Weights of a small mixture-of-experts language model, trained from scratch on English Wikipedia.
Training: 436M tokens, 6647 steps.
Below are experts of layer 3 (counted from 0) of a mixture-of-experts language model. Rows are named router (the router's row for the expert), down (a neuron's output weights, with its number) and show model dimensions 256-319. Each number is 128 + 24 x the weight over its row's rms, rounded and kept within 0 to 255. Numbers have three digits each.
After each expert's rows: "comes before" lists some tokens at least twice as common just after its tokens as in all text. This comes from a sample of Wikipedia text that the model never trained on. Tokens count by the router's weight.

# expert 9
router:111122159182102132134134117130078096143152148129112171120144128113170138123129110126131107162139086141121163118114104107090105186161117096103143123126139116087128144152118131075137101103113093
down0:177133095140143146132113114107144139132112123164139116138126151119117140150115107150194113125080106118165191132132120110123125139161147114122176149134159133115120100098146130156118145107103101
down1:160134161130095118117126116134149144152106133159190122093119132146125109161115109114141177122079110081141073086106164116133149119126068120156177108095128122112081144123138116120113131141117139
down2:124117126125098145136117121114119111098150088115137076094111130141099151118123123177187119157087091125120122171177098131150111115112119093111142125103101159154139092137137147126107107126170107
down3:143142157118107142056124117153121091138091144101119158145099109135133140110177099151141153127145119127156145090158131120127136087144127110179105159109099146130134150131136161099135118110114110
down4:166133155113145128133136139175114164140082133102139142150108131124102183129111184121131070130128124138124150134108128126118111107111140133108114148094117141135096145115139095145160179109168125
down5:197150100114146110147116103146130117126130113109120139143140135143121098147094129164115157105108166120137120150163139151099169144136129134168130135153093157159096129141088141122152161130113145
down6:140150096150112095159110130131145103130122095134153104156120191101067077102122152151140149094107135133170144121102134145124121177145106168144144107117120122121157161130130088130138178165116142
down7:134122154151102098139131172123155076117095134149141138143114132116146102104136157137127117115123118137136123134106114148109108125125147143124105141130085125143102172126161144104129099095108137
down8:088134098122143140143147138186118095120139141120150136132152105108118100138133150110124125137111112149134127114123120161109179091130190149151134108115097102141152091134130149118090096127090166
down9:158121077148120136113174147136126188103082115135128118129120095130075084099134102167109132073167106134118134157140175097101123132152108142152129122100155118178102143125109124142131108112112176
down10:132089109142122124119178126123078174107100126163147130106191128127093154094123168128163095145089119108131100080146123115125118169128109166150115122147116098178096109127120139100154114156157120
down11:138118147117100112147139115125137160147112095146150104123111113116147145127168119145156155142116120107140120115116115125104145162171161142083161133126167113099121163078131100118163130076125143
down12:146089091137124152142130145141129144169188137161151116123105129119139127128092123149111125154140134144129099124135129096103176118104135178135105109140130105115106127161109163104097176117123132
down13:148122103124152119125144122145141109096138094111142121125119126127139129114157093112117116100092123129098113091082149118131134163141111137070121079144144104160093113132165157182126114129079083
down14:132131137131143113111153139115130157153147167144141175100099126127119143084145098096110105132159146113161128145081143102146168115157132099102088158135144141150133131137128114102131166075122149
comes before: " |", "1", "5", "6", "3", "8"

# expert 30
router:106154136151092146112111094143118127105163117118119127136155147085145113185132111122163177146148092141136127133127118123132151162152150125203096141084115123129095147083106149091100148101185092
down0:098118132114129086151153131110144133137122169112146117092123124094157140074135108163108084115154116182167141174130087112106125092119138111098130103136130160166146120160101149142107123097118094
down1:128085148098127110152084115117087105127148127121164142116128116177152115093134141098164146143128126153152126150159144130105111099157158111140072108130120108133118141112142143083111102135131133
down2:153124100114135111142139098128118151109139151152123089093157162091142151142111142136105079134114139142103171177141132161124129124104082051101087129101131094140127120144119108116087112116111086
down3:150107135142124111150135127133141119119141142175105112111113168147129139127172084134155139140148083090138114111128125142128125081148122156129132161120111116117141138099122126080075140144154112
down4:141104125128062107108123135125109136146117106148150150153156125153097141148172129083106154157156127113096117096147130141112137145116120092119155123162144141172125145085135192150163119140121100
down5:129081106090116133103110122111114119105099131157106131113129153146171156175127095130160119117145153139096105122150151124116128093130123105114161132130111143114116085090157138115133110065155117
down6:115180153128112123133156139129092134121136129133146155127115129154142133146097115100126134121143156107170144107158135163163156101101132159127097157140106133081108143135135119115132102123104063
down7:130120126104115149155122170150154160120132101109124140121115142089180148116134121114088117124133165102125073160134161168134143077147143137106180094144164113120119110087145135150142110129143152
down8:122089107112158113111138139078109146110144111091132100166177132088123119118127163144152158109072146133085177111159170160142145066129133103158102101197126112142133127150132140132155175153116171
down9:123123162095151148155113156139108121138120133132118124125135115089099139097133112121146155149126116099123144101114134124070132117148120090162139136119163126078140155160131146127141139156139151
down10:142098145115140106098126163140121150088125096096158140146219156108092120122124163172097126127119159133109155097173139157128145134127098135092133126141151106146113106132136079189140095137131094
down11:143146147121123096108121104143113098090110159139107164154185141102121122155126139149133122142108145100094155094150150079116103117096135134133072160147118102096094137115129149098156094139085118
down12:181159108094175102131128126136107126127136104106152117115108131143121119060091161124137093168154121097125069084140139129136140119103148134101148112158168133148170144148158121138152096159123137
down13:110103082147140087092112115143130127119097110138078089095116133131109123157108133185098089123133141117164099100128098126137118101146144112124144118140144106163119188130160136142157141133169137
down14:138086162085133132124162147146169111122112158145128148101113111104115129129096127114093126162121169130140108116107154129147094112101105145124102114114118153183144137178110127110113098117143123
comes before: " of", " and", " in", " to", " for", " were"

# expert 26
router:113132141109093127154107148138088110146153141107126102088112137114134132162128150146145142134133116151138129107113116129124135173130147127135103163108143123126137154105140126112104093092156127
down0:124091148120179098147161138085097137073111143160125113130112131182122115114138088149110162122124111113151155127174117166100136122139161138121143122129138137112106115136067114122176093112103114
down1:175136111118142127108156106094109117134130139100071102119125104124104102081134124165148121086116152132129176175141133085123143116131148128161137156159124122145114104156103114166155173138129145
down2:138129148104108142127115144168103148144112134169145118124192157171112167125174137133113159147145140123166155142150135117097112174109081102138131159128102102124139097075138105142133109163185149
down3:121136123092114099091128149152116132120168100161164104151141102136125155130124126110112132119136079130159092128162145152143127149124115135129137140154134122085139100164136091147140147181126175
down4:176110099164092126140122122161119144139130124114145143099107133116117125123122112088122117162159174149118114154084096110111132084092157128124136129109136142078136153134155148139132093117110125
down5:090120165129123084083154131111143140155132153127115108100131118086157118087174172097167131125148112128137119149103118105139131153101142158137138120110199159126156114126139141113110117138135099
down6:149193143136146079124171143133148121163147148099129085101131107157101132117103126084107120132139091123138092092152116114131107129126109132155137104137127166168124124136099157137148092159158058
down7:151139143104157138086128164117074175143138116140101149130175135122111136127133117110127123128138138123156123123128092111087066134120112080060103097080097113135131116157140178111098116126165166
down8:120100129156148137104126104071145117162128151094098147107086108125103137105118115126107119153125125136115095119150155149124139136170089168167133103101116127112117136138162137143145133111118120
down9:140097125086180114127150149129201122119147159081096169098109168121157152143133156154097141127158134151136137108131146096111108100114123129115116129097134142126106132096137135156138095062140137
down10:132154126127174146087135090087129165126131139108127132116112103141167121165174144122111110112116124169126114139157149116150162168132141107130130125118093095110081135152160133149154127147067117
down11:115138106171106145114089135156123128096122126180126113123136109131140113132072116114110107066116135152111126132099156108154173126120128158082106116128147117127150109125143117140120127142116092
down12:169136138150119068097140157102134151138145157133123094162143176182115125103146090125143089118145140135079121146181124126124090119149099122100143115112112162096137111106128119122149126119100118
down13:138115116139085123136117101150118181140127114119143138120089136135117171111124131137163124118104147151130125157096123107104125150159111119125134108147100163159078107120113162090153114176120112
down14:139163102153167163143136092109149084106126126163108111095144148121145101139127130127125086149090078176125108097103111155107145100111114155130121122120100092127185135116090132126167089148153139
comes before: "\n", " The", " He", " In", " It", " This"

# expert 3
router:103129148142116147143122109142142132128156127152121114111118105052124114126147162088154093155126128157151148129126096103142100133122166073150110137092122117149146140151169113087136126151169135
down0:148128131136153104125112082139170106112098107149130131146101105130148116130139152101153120142085087145123104091151149166112134119138141108148091126113113137114114151163115128139136097165114162
down1:078110163163166170147122167146107164153125123124103169116139163135194155152124103155146132098095143123107164124056114093136161136145142120127124134127103122084099104134137098120100066150104116
down2:136101130128129139159161101113116150122112076146104109122120200165139108129150138123141130146144104090127083118120140102101112159085121136080162146109169112146116125107108133141144131116159131
down3:142092112105137120107124147140188120136115127135155086103139125168102135132142105154125123115130125129137119141118128189095100129158087137148116156205138113158089140147149133099115150161149141
down4:107143108146124108139090141118138149105128136119148133133129088143137136104114151106084131153111194151197098128158108138142112137134114099153145105125135116166126153133119121122111160181142191
down5:148111115136152144147085133137103078149151161098099115122127088201145165136137115116102100126131127123122138107114117167163135131122147110128139112110132116122090150140184137140104094116107136
down6:183180081112127126107076159123110157125102128100108167113134144126068148112163122142141109114118123192134145123118133140128185130164129142137137150147141140149158131110136095117109125133099114
down7:134149118148164125115172170143132086140103114141116166119097120111094126154160121157134116191105126152106155144116135116089108168174137107207163152112158097140122108155098141154087119148127155
down8:129161068147151141138156119134125112170138144118139106141130124142161116169139140112141141119107147129165146138125115063175155133138109102115062130124132124147150146148102095153123105104131122
down9:117114174129125161133123150185099170115100138069154135152122140158174129141105182112134106112111097106109112151145125111149162136098124130098128120161134127113138103128104145091149154095088132
down10:121108137124174123101114134122133099123128153099107134140099123121106128161142158111134156123141138130110127096181139137126096129114151138095122099108144113160164146145155142179118117131135103
down11:148114107084170127182136127110096140153176111141122131048140115118144121151135148155090117114130163105144150144112175168116145106131110100151127140150140121179097151166103138124138119104134150
down12:126118077159142116125130119118117119159105154168177204113123090140116127114152079150078132110146119139111132165125129127110108130130105094134125131114118083097089119121152139132092088156173127
down13:109133080131146122087169120146113162152114137129102111105104157155102128125139112159094144112130109108147123137125093085160124115121124187066154138121100131143182151112156112152163143119122119
down14:077097106125136124125111134132118118147155133072136128108106122120094077131131130115096109124180149125090099107108099139178098154123110129140135129121102140144114152130121142115137165139098085
comes before: " a", " the", " to", " be", " been", " not"

# expert 24
router:133132153095121150151126138126115122087124167119122133118110129145129114164123157109131118131130128129143121183129089104126125137151127103132110158146161096103132153120155166106105099126174118
down0:114129134160146108108162098158130072114103119114157136129161104103143148092103124139120119160089156130089140136099162116121136119197107161161105128112101178108121129075081166120121091129143120
down1:120136095134126162166166130147118146141063132114097136137139133140128156127143104111125151087139122134131126171114154129132116138093118155132118181132124148148092158114115108176112094158115054
down2:129121176080120124137085083118128153156126090155111130123108142145156140087116112141107133108150149146138104155096090154138179119104125058152089145110061144098129148122137070157095152070091089
down3:148135121135124133145117140148137136083088145131120135143106113090180110139116118084148104133153138150095130094131111139133141089112124156115137107112148118104133101100158137142140190138098150
down4:113143104134133116097139125138095130130104138165145106107139134084139144101124161105131132123138151168102123105141183141116135138143151175173146100130109106114124140103167117117115107162115136
down5:089110128164129123138178155114127136162144095160144146138144128151082114168123125099145117160188173121173110180127148130120113117163119064126133163102118111102083097132121148137100104108125080
down6:090060144116111124158097110131119122081112083115166159143147122155118122147125156132155117115105137128083121120133129122139113132198175153133081131128128112149135120133183079098117126130125122
down7:161124135124130125171152103081138097096117108160155148105128109130115076147123139172111166115191124154135183103104142165144128172170134134121137140136133089118126155093119166120122138109110144
down8:079137137151087099124164122102134134082145131113116126116158120143107125110140145132157131154112142108106125142159156147143151134128138112091123083122153117135125120129138143125142114127073118
down9:181099151134128104121096134092129114133116080115158159157144120146100149142153108134132100111127164124145176140126122151114146141132127157106155163100146135132107124157118126109127161107163164
down10:104128132122112126160098169122118124131085077126111143135142107156121140138144151124077134144138102104100103095140123155119126120138124135167097104124136151117138077163164103126117084140102179
down11:115100170100133140098114089163143157132125126096119122109132118102121116120101116125153098127183106154118126180136093082143096176141121166124168112107105163130157136131164078127103124176132126
down12:118161132140154132122124125052093131123100101136151193128148124115113169135149159119066088121162078110163143100127105137124167110156142154121105097139110156115093134137109104121130143129165096
down13:159162118113140117144102124133141112072139174142063092126093132088122151120135088130116089155155150123089137132142107166099151098096088078128096072168129134141109124143100116089130107133092113
down14:081123115113118138137131117108116143108127115119141134169136168111091128144156093076159122108121147120165128117092099117141143108168149118100167135108131128144143129132185088107068073094144158
comes before: "\n", "ic", "ation", "or", "ium", "es."

# expert 33
router:125160157113127146150104131119088097114134112174124137141117163121153137149130118127150141163132121135140129118114099131125120160124129114178112155131129099157132154124126123093118140125109124
down0:172134165142097143083131156144162092184119138159129104081125142119147112100101127093137135125138117116117146151157117106140153151116083149088145126097129131121144144122117151146126135143148161
down1:163101113127144140113130120112130125147139132122126092104126137117094145104160131136190205131157114141089134136112162127074107124133148151123068137147124158147129109149160123105087137108143149
down2:100147153112102104175161123103106122089115128169117152095144129110135108110130102138125109144144089130139119138157145135132137122167125125134161154113126104108176138158136126128159165135108087
down3:126108131117113156122096169121144188139113141103151116132160106127127151137093140183158146134135112141094150104144137120114109124139079149165127102107101113105145073116177100165140153127150146
down4:132124182129143166100170180146179111132145127118129140152135147127110149114094170111124149115119153098169100107120127107143100106095104121129102128103110135136112189130143090130130116120144055
down5:162130129148145119117120183156115110172138139122113105145080076128131137153112150104084119121105167121106113147131107131138166084110159117105147146158118172151100151140112100101193136140117152
down6:119110070163136104110127109135125115139102126137162180125164149093142129152103123155148140066096133143130145129146099169135073138140163153114131151104112130179123155151127131087103094122167143
down7:146131078121152134118142139158177124128136118101075139166104132124124101106112129118131155083133114135129092134169142135162185150117115168133156143096129163165128139054147130128108151141157098
down8:095103154113133095154168116147137134122145100129140113139148166107112094119094115149092098118174145094103127127132140150109129145147122154094205100133107092128139144143143136123129089097132159
down9:128138085160153131103113121164075126163115137115113129121106109113137139137141173161145146125144173040130130130106107148131125111122107140083143158126111154148148110151108140128153121107103132
down10:123104191168103162126193101125063101121111129134140165120107112103154117143107113137149119098133196097083115133110127129133124142098143148124164141125174142141107135162187132131146091110142148
down11:112102131136125117095145121142184081118144128139160207125096078119120146092135101109110156073137115185152127122146139117128102097173138120126090137096122122147123119131093120144120100129158148
down12:088117111170101119150149100171116153114147183124153108155165135076147089153169150110142124164136143078138135127132086133143160125119157088102122103093133122108163146111129148131080167120159129
down13:150119174166099121114145144129139153173152139110193123144145078157120155124123126135103142108138150115078099137130131154135115137129131165144168122113132099136138098126139164149130144108142107
down14:121087104081134098175185146112111139137164173119133137119100135186164173112114107112136117139133157141139132164100122122093141124138112129113121087114125105141109163133147115104139144177127132
comes before: " |", "\n", "|", " is", " -", " –"

# expert 32
router:102137111132081134139103129128101100146140180135112153132120162104135146138149141117110153123139104118072132136092132120138116146140132099162066135114131124157111148121178162101108116154165108
down0:130134172129138127160121103111145117135083133098105138139108093157142136156115152112144091120157120104124159118139110166095148129128133138125145131145145136167135115150145149089155168140103144
down1:100154098137142146177095114121117131131150093105159129086131129145089145176124122088097144112137109126125131108140123139114119140160127131103133164107165104123109100153105114119093128107114185
down2:139148135136125127110129113167105179137117103178175153143129097124163181129121139136138094156151108143133120129113104167102110103104092115142126123132161139075129113104107180157124094112091085
down3:134092122190150110118118152156093099126145070108138145125146122119106089150152107170106147128125136170130141125088139105133142130119115157116161122122148128099143106134190084105153069131107177
down4:083152134137124146156148142170152131145127127097108128154111115116127114129141134109153110156106118136158156111099124135129122102100159133126144119122080158149089107087145129122133098146097083
down5:145126139175142105109151126123131144095145147107083088136158113143155146151138137099099106127084125103143140128147137145111081136099071141124125110103125120171130117122132134135146112131097112
down6:122126103161125065136145133092117106088176147136143133131134115084138128109161156103126066113170161111123108108124142110113145167106108114093153117094114138093093133057137110133100117132095073
down7:132102101159167101099135115164138136136143109113120182127162119150099172133125092128149116124109134106128108105145126119120149183125123145129128134139116122118115119096092131131133111106117121
down8:134138086108105107142163134152139090129109125100138126110142109149159156135094127133131078146147125111138167136116154174133161107103123146125115082114119143113094107121158118124144196124121154
down9:130121114126130155134106169113109098102135127190111130084095116161137106129146156121130143121153147113130119122114113152136116105114170140107151148129147143147126119138079155143110130159192105
down10:136102116137102121155097120156104105060136114116154146176119091127150171106175136095147118175153159098069102139142119125185135150172133115152143117173053100083104142126129160115107144069125141
down11:117158095132113122147133064116182113113137104110134137116144131163148159123118086114122149144111134149099148115130125130146118142131159144163141094159115165133118111164114127121140135105148115
down12:153093092152120147159122109058097154171155168133126142104137113147148109105103134137129133125123119094107157130113165111115106130129115104120084164113114114161123127111113121162093120153141101
down13:106191090111122127115089150095123143105159149144146173123106104113173098109117141095119109100104134128135139135117155145081124141142104143149120091124143109115125172164146134168147134101142156
down14:159178119136144107162135132175115175143110112081120128117145128112154093170123145089100131119125128098132139132127160158112112120134097132142117098118092127138123077151095160108163152142141133
comes before: "|", "\n", "-", " The", "=", "The"

# expert 1
router:132123136136116154127103134129131107125160118139146129128117122107120119162141102084149105101160104126110157107118088118097114148167124123180075152113141133127112111152153155109117145132160091
down0:137108096107124092152145108150157101115119172116131095133118110113113099132109118123150118116122138116110118097158143098101136103104135074120158118121140172097084145131191114101157134131086171
down1:113126117121142117163124159116074119131121118138105127124126126142133099183098153115096098152109103137122115142098131117170135100115141189133135120184129100090108143122110139177132133147164126
down2:054108120158127155133133081143147169095135080132122112118103154156123125123154130153144127114082119120113144112132155122145147142132111163096176141164120132119129061099158114130136140126148152
down3:113097143088084095148136167122132111117149121182129115125135105136061109119142126144083144133124104104128087135088128146141098127117111138089146133117139127155128116139161157127120122136153132
down4:092155149169146105096152149172084085141133127133137113116095149138148109114129117180157177140127080135095118120161125115082168103137108112156152157169113125117117085144117124141142116125174146
down5:121160142130118138165146110148162171145082130159098120136100153075128133122129132112100095097159161149149110151100147134134103126141122104089144175108136120110122139100183129148100142129101080
down6:130098136125128140156145126100161142127131151127117122121147094162127144138141114118175147139123076114110085152118094121160139090124124111103162085147096145077132125112157113116109128132151149
down7:108142126120128122094132138153081137172128137112129120141146125097124157150148176157134114048149120160116140113147136143155160108138119139119129116127099134078124113134132156126113106099114154
down8:139155137141081089103149150113120143127161142123137128146116147150130155101111147105103135109157119153117137103117120116139126099144139096134143104108124174089111143146165132141098157126074124
down9:158157125104130143154064142144137125116104116108090124115172158098108128116148187124158106103161147125109110146143119154153163164129132125132090124156119124106206130126118102122126175126119114
down10:135156156077112129147146145137126166127145089145116113178155135134146136102122099122114135106119131136144117107119130173169145102107114150104140103164111155138148100089142123141137087140141114
down11:158148132080158113150099126092149125120082080131117131103132134113120161161160156110102076102105139111128096114180179153129135154126131141103168158133111161129095132131131107111125145097135106
down12:137110097161168119116118155154117097136123111130118129113112096147176162074093117122117120094125126128151142134129121151183100100120108129140117149165126133117165142131153145145148151149085087
down13:103131154137169127131123149138125163106113156115132085094111141134143127109159123154117094132167140139127098126153136139118097102079130099116097119098140108125127123125117140169141120074103115
down14:081118144138135125128138124178107127097128096117149161127131138093120101140175130176147117118123134171151142139092113075149108131116122090171122152107112112088094112116099114147151159138103078
comes before: " in", " of", " to", " by", " on", " for"

# expert 25
router:120138145145107141131112116145090134102160145116142172099122096119131172140123122136104132148160151151134126129133131123093127129149164110095116139109135095105148174080107130111094110129152113
down0:170079164130137182102129138134127138150161148093147122111115148191125123117168133109115106112109126140161105149115139131116131138124178140136123157148125097138103171101115105158136128160131122
down1:089148121124140125108101134148164091116101100146137085139126154164166152145103133089118164116123097155126105140109105111152099164134079104115131111160154148075105142116129146149119132155142110
down2:107124137176133122128159126153095135142131104115151136153112098142176137152117135120168132147182131123148157093140113128142134121113112130145122155172104146133156080144105134103129125134149073
down3:107123124095103116101115090118110115085143139096114117160107115151092072133163139168151148134105106135089095132130105119127134134092097132099151138122116122113134172145093143122123112112123121
down4:129150155052140152108128161145107150132136173102150137087151132144108076125143123125102126133091183164122132111130179117146116130142116136096164144128076096115104140123145166171128118123126119
down5:127148181159089188153167134130105099158125146135134098115137120131133090115090109147156112106152126152127132147170074092094165152132109121136080128105088099104181136160149128136147099112095131
down6:101120165097128108084134115114119130072111121163101118143109131154174127119130149132110161109125138134157124089080136135137147131149164160129125102151079123103090103158126091110120096116120168
down7:121135107136111167130072165142098136133135155125101150177101144170146132128105125095147126116121175113128156107092125177143116156145118092128102094132072165178138130095151131129102147158068151
down8:171125137125087077071165119136154138135148131163150124103140122151104111099133199119128133132129117087131095103130125156100089133149142088131125163142097127092139152113154144164155155113155173
down9:130114123110085121123145138120147122121074151099116164094124113120172100122135139154109152181136138143112108110125090120164154131145158119127162139139099165105139078137066142107126110113118123
down10:114170131093109118142098125148183085117123116154113112133144139134146148092162150151186128119143125129104100138108104142127132150115099114130124153067158140150159170131111110084165123096111117
down11:153123118138099129179090117102119134103126134135115115132135142150101098140182104187131104142125116144103136119146151154130146139100120070127083134092134134135136125113134124135132171133123160
down12:136121095099150109118102127136091124145130168149138174160131145084110121127131104110137192114096123115084096150122127108104111118110110134148145119113122088137098109142160073113114125105133149
down13:085094128104111132095145134139145098145102168126116091137119115142096125143139106108122179136174119175123144124131134132096132126111116164128125163064129135147080113133141087124099149119165118
down14:138147174117093081185118144118117181139121147085123139104112150118109213166158170109148102122146105166121137115105129091080180141138099118120118126134106131120133115091131112137092127185137091
comes before: "\n", " ", " 0", " 1", " 3", " 2"

# expert 15
router:113143150163123159140116126129078090106124174128132144096138154152146133126130156087159137117162071142119156115110109127113119131117122109114101148143153143164126175138131110126134123154140089
down0:168169148109137147143140106095156089148139093161120115152128125080127136113081163122119144135114113137146140094133113159168134213136107143094148148125115160085140135128153138193135127084138097
down1:105154153138190117153125158166146107106101134156174155133095093107124137167159137105115125130131099074107108125118149113107124114110153108122130115126116127110182151166156175140161082159141114
down2:102081127155104119170120182104131169143099140169143126149107135130136107115119106136121105141097147087126179055100115092120099119101133170129098120137097154148134114149156153155110147116141100
down3:127134083120123124132146133111121136135145112151073160127128154149102138118108101121156132134154115120147138138124130113096148118137125130125094081129097088098172092135109126162095104149183158
down4:150163108153125143125155080108116162111156158160058085116102147143148131152118096098139121168127157176118090102095128149181092147130113128131111097122146117156128121116162128124122180123132117
down5:120166105130119162139126176142157142145136120141098082109111140100134123118110123145130127163118133102120083147177107052164166118089142149155125132156094115135120114123151145106111111135106155
down6:143155125158118157160144146172100078108137119146133181143145096132153195169126116140170168120144098126135105113143196155125163068128108098123107130138077161107140099111118129061127125155112100
down7:143122123115114158154156133104114133147184144154136133116111164109121093142174152112143119160170116122109147131122110147091121176142086102150110145153122095159119169142113114118165106120124160
down8:123106095135124101088142152136159137131072116165145110075131157128177136130105159146102135168126095112101098136125112086155098154119082123128091064148138124098182125138116137105090130103161132
down9:154094143165141154107124086146097152135142132132152133142173142170141111116142138150137128079112117125154141149160118135171099152125156105115109120062130093136136126153115083131079138137154162
down10:130100123172142156158147141157128107123136162129134093156138149167167165137101143127097159119176098109126133131118108169122159140129094153119123114128156157137145123147130145147123141121132166
down11:145128183103063172118133108114128114152121130104129085103087142120156111140142135141110112067111166100125135175120157203084104148112180145149091180138153121115119119159147135122073159153137116
down12:170095144142134118132147119126139126118123154131170112116086137169139137141107138148135126111168097105110127144115148160121169068097125112121111126115136172124114104067149075111115193099111172
down13:127138158173179149140151147099127132131127120143116082109115092108136130124136074121143118154142123146124145118128165136148135137165130145107141123126116122099130114096160089169141157128140151
down14:122106117117126095126103130078097139119100161089109136137134117109151131119125058147134108173155100139143114102142166097109110115134089137137123193140137128130165103094158113160121167086106147
comes before: " |", " /", "°N", "′", "″N", "°W"

# expert 5
router:095151166149125148131118168129095122121117115164109157088074126108168108164139108099143123162156105147092152120090153098110129126132135093103091120108119103140111128125149151141140141155111127
down0:141138156121147108137123147127118117119150104127140119155079133150112129117098132103143165107098116132137110109106153136121107133153150131170176092112115119106149112130168091141136101172105146
down1:133137134138139170084128105116113157101098109141128148104135153123113139098136109124117100112157138081102129121124133127149108113092141126122193115104114147145107145126138140131100113139106131
down2:111122125102171140131188092190142077106104139116153144101164080156100119148128141118103182152134107114127135153140141136167131079148113109115128157137096119111139138138144157107121175125122150
down3:087135096121156142134126141133110146115147119120119103108147169126132101091117112125121081155169121101128143124075137103180136103139092156102118109190162139148132090143134136154154127139147133
down4:116111163149121148154174165093179147120118135113123162141109119137070173150121152115097138124122161153108119140139123095054112158120124159139122132145125120116155129119128138139096131189139115
down5:145097127099142129185136124118127149112140118138122147124111101143130118110136154073122134128162101117152105127166177168117124124099108118151123149105098152129113124126122139121127119164137086
down6:170154111075149125075154094117126104092147129124146129137136112073158107119165182145107131120143125105139150156152187136120078135136124160133124133149122091133128106113115116138075130107149127
down7:094167172127109159139143122102147133141137115129201117148176116135130133121153112136091150144143154114132096148125145105097123159111138177150154105105170150127095115128161144114100106148113104
down8:131133120130094129135117099118068138142154115119146174138133132117131127148140112165141138160149106129146153118098121130104098092135140143103141084109150117126093123142120165099116071152122108
down9:120108113134102114130107138099148107127132132113147163110143115114108105106132135122131142139133106104142098139101159089132115116124081095146161115107134144134128176102147139131133104138115166
down10:120115123104101145129109163182168100130170111118114122124142124136134115143149134149104128117159088126130138106119137126068169135127101077113140126145096130191144134138131104169104119079162125
down11:117142140084130160117153163133097154120111118157145169131153115177147164119126132120138138140118145139141146097095143132122160139164103118140144106127137134101150073125106121155066158147132122
down12:116116093114113086105152124120122168135192132093123127143124138078148142103111133162157127126125117138070136128136135143151106182109150159112136097067126123120146105116132126102169122153129147
down13:167176114067145100102125170099157080151126152117145091090125084108178130115164136110127121150130143113113145168076143122124146147134136154122094128147141102119120098132147143084115119151113147
down14:137163161152150132141133119130133109158096130193103097134087131115140127117080162133114157157115099148128143154125109122134135179163123149104147131103119144100092137153110165101078152112089093
comes before: " |", " years", "°", ".5", ".8", ".6"

# expert 23
router:132165118141086157127108125143137120107130117140123129116112124092128161144121162127142103175135120115103134121126081126118110139113123108170118142120145094153117124145149151102114136133161143
down0:099171116131114146140132138135118146120144168105150093090122133175173148140082125128171132121156145101090114152123139147130169133125157132109152167179138144085140115125157121162110139191140141
down1:146115122145147144112137159134137154134128139136148076123119154159088141115114146148155129092160136114148128115090143138140141127114092117170099100158156115134169086114157149129107126123127113
down2:178144092137130134130138169139146120108095120143173128135127152126163145103167096136121113128156140140141121131134096113123106103132138109125146160122148134051131121082123111135157166106138115
down3:116128126142145117158088079161138082121103132172128120191115145122098081113143159093139074128148144156074090058137087136145129103119110081108117143138117137136127086122133126142123136134085145
down4:178151141142103102089147129163096177111113113124134117117129090168104111116124144168099078135093129125128093157120146106101101085137129084123108120115086137124142114124103128127097119121110099
down5:150131138169140127157097088160132144148124124126134133141108159141141103079154118146109120125120144145088132147146177089124121116128146142103139127123142102190114122138170105140110130129088123
down6:155141137155081118159140184111125135131140109130109156144097132126139104152134118137112119114125133165118133164111147141118114094107127118135152134132120087145157135110114106109105123126085089
down7:100149119103180126136126150103129124138128175132114147141120073149163114124141140174090088102137137115126124131106108061123146127170116115103083103119131100137159180113096087135106129142153141
down8:133115162097144116138117124130107133140090171153123127108165156150144102130139132126133124127135129124172148133121146138097128132146111125135093126115106139092126114111141122146145085133097099
down9:145171072140122110125162106112094142150123100113117066163096123110104111120117169141151160130114121197168097120162146105110161134148155163128151119144109109121115108123123149129103153153136121
down10:113155135107110126109126115092172152117139116152119137147108130153132132141163095141143159136157140131111183127130151101120087155118086127152124120111125112148133126153126131134150155086138122
down11:169124132138116164137133118148122116120133162091080147151151178116147108109112142110160146126154113133148127131095152144106155141144158110124128187123121108107146094141111142174129129146113139
down12:155140123129135086149124114093123140159101133144142124130151125157097153164136156148155127126119138128160113115121128112123128124129125165165105129125135180136125132114107129167129121102141128
down13:134130103130100102115154148152120131106160155137095080128099157110145141117115120133140108145119079138162112137137075134159126125152086129105142097156133169117128152135138135122109126120124169
down14:137121095160166073108128158141124116092149156117151150123154139112152150110122147138148106121115095133161093111161120145117089148119154125130163100155095092109131099111122121160103111119114124
comes before: " the", " a", " his", " their", " an", " her"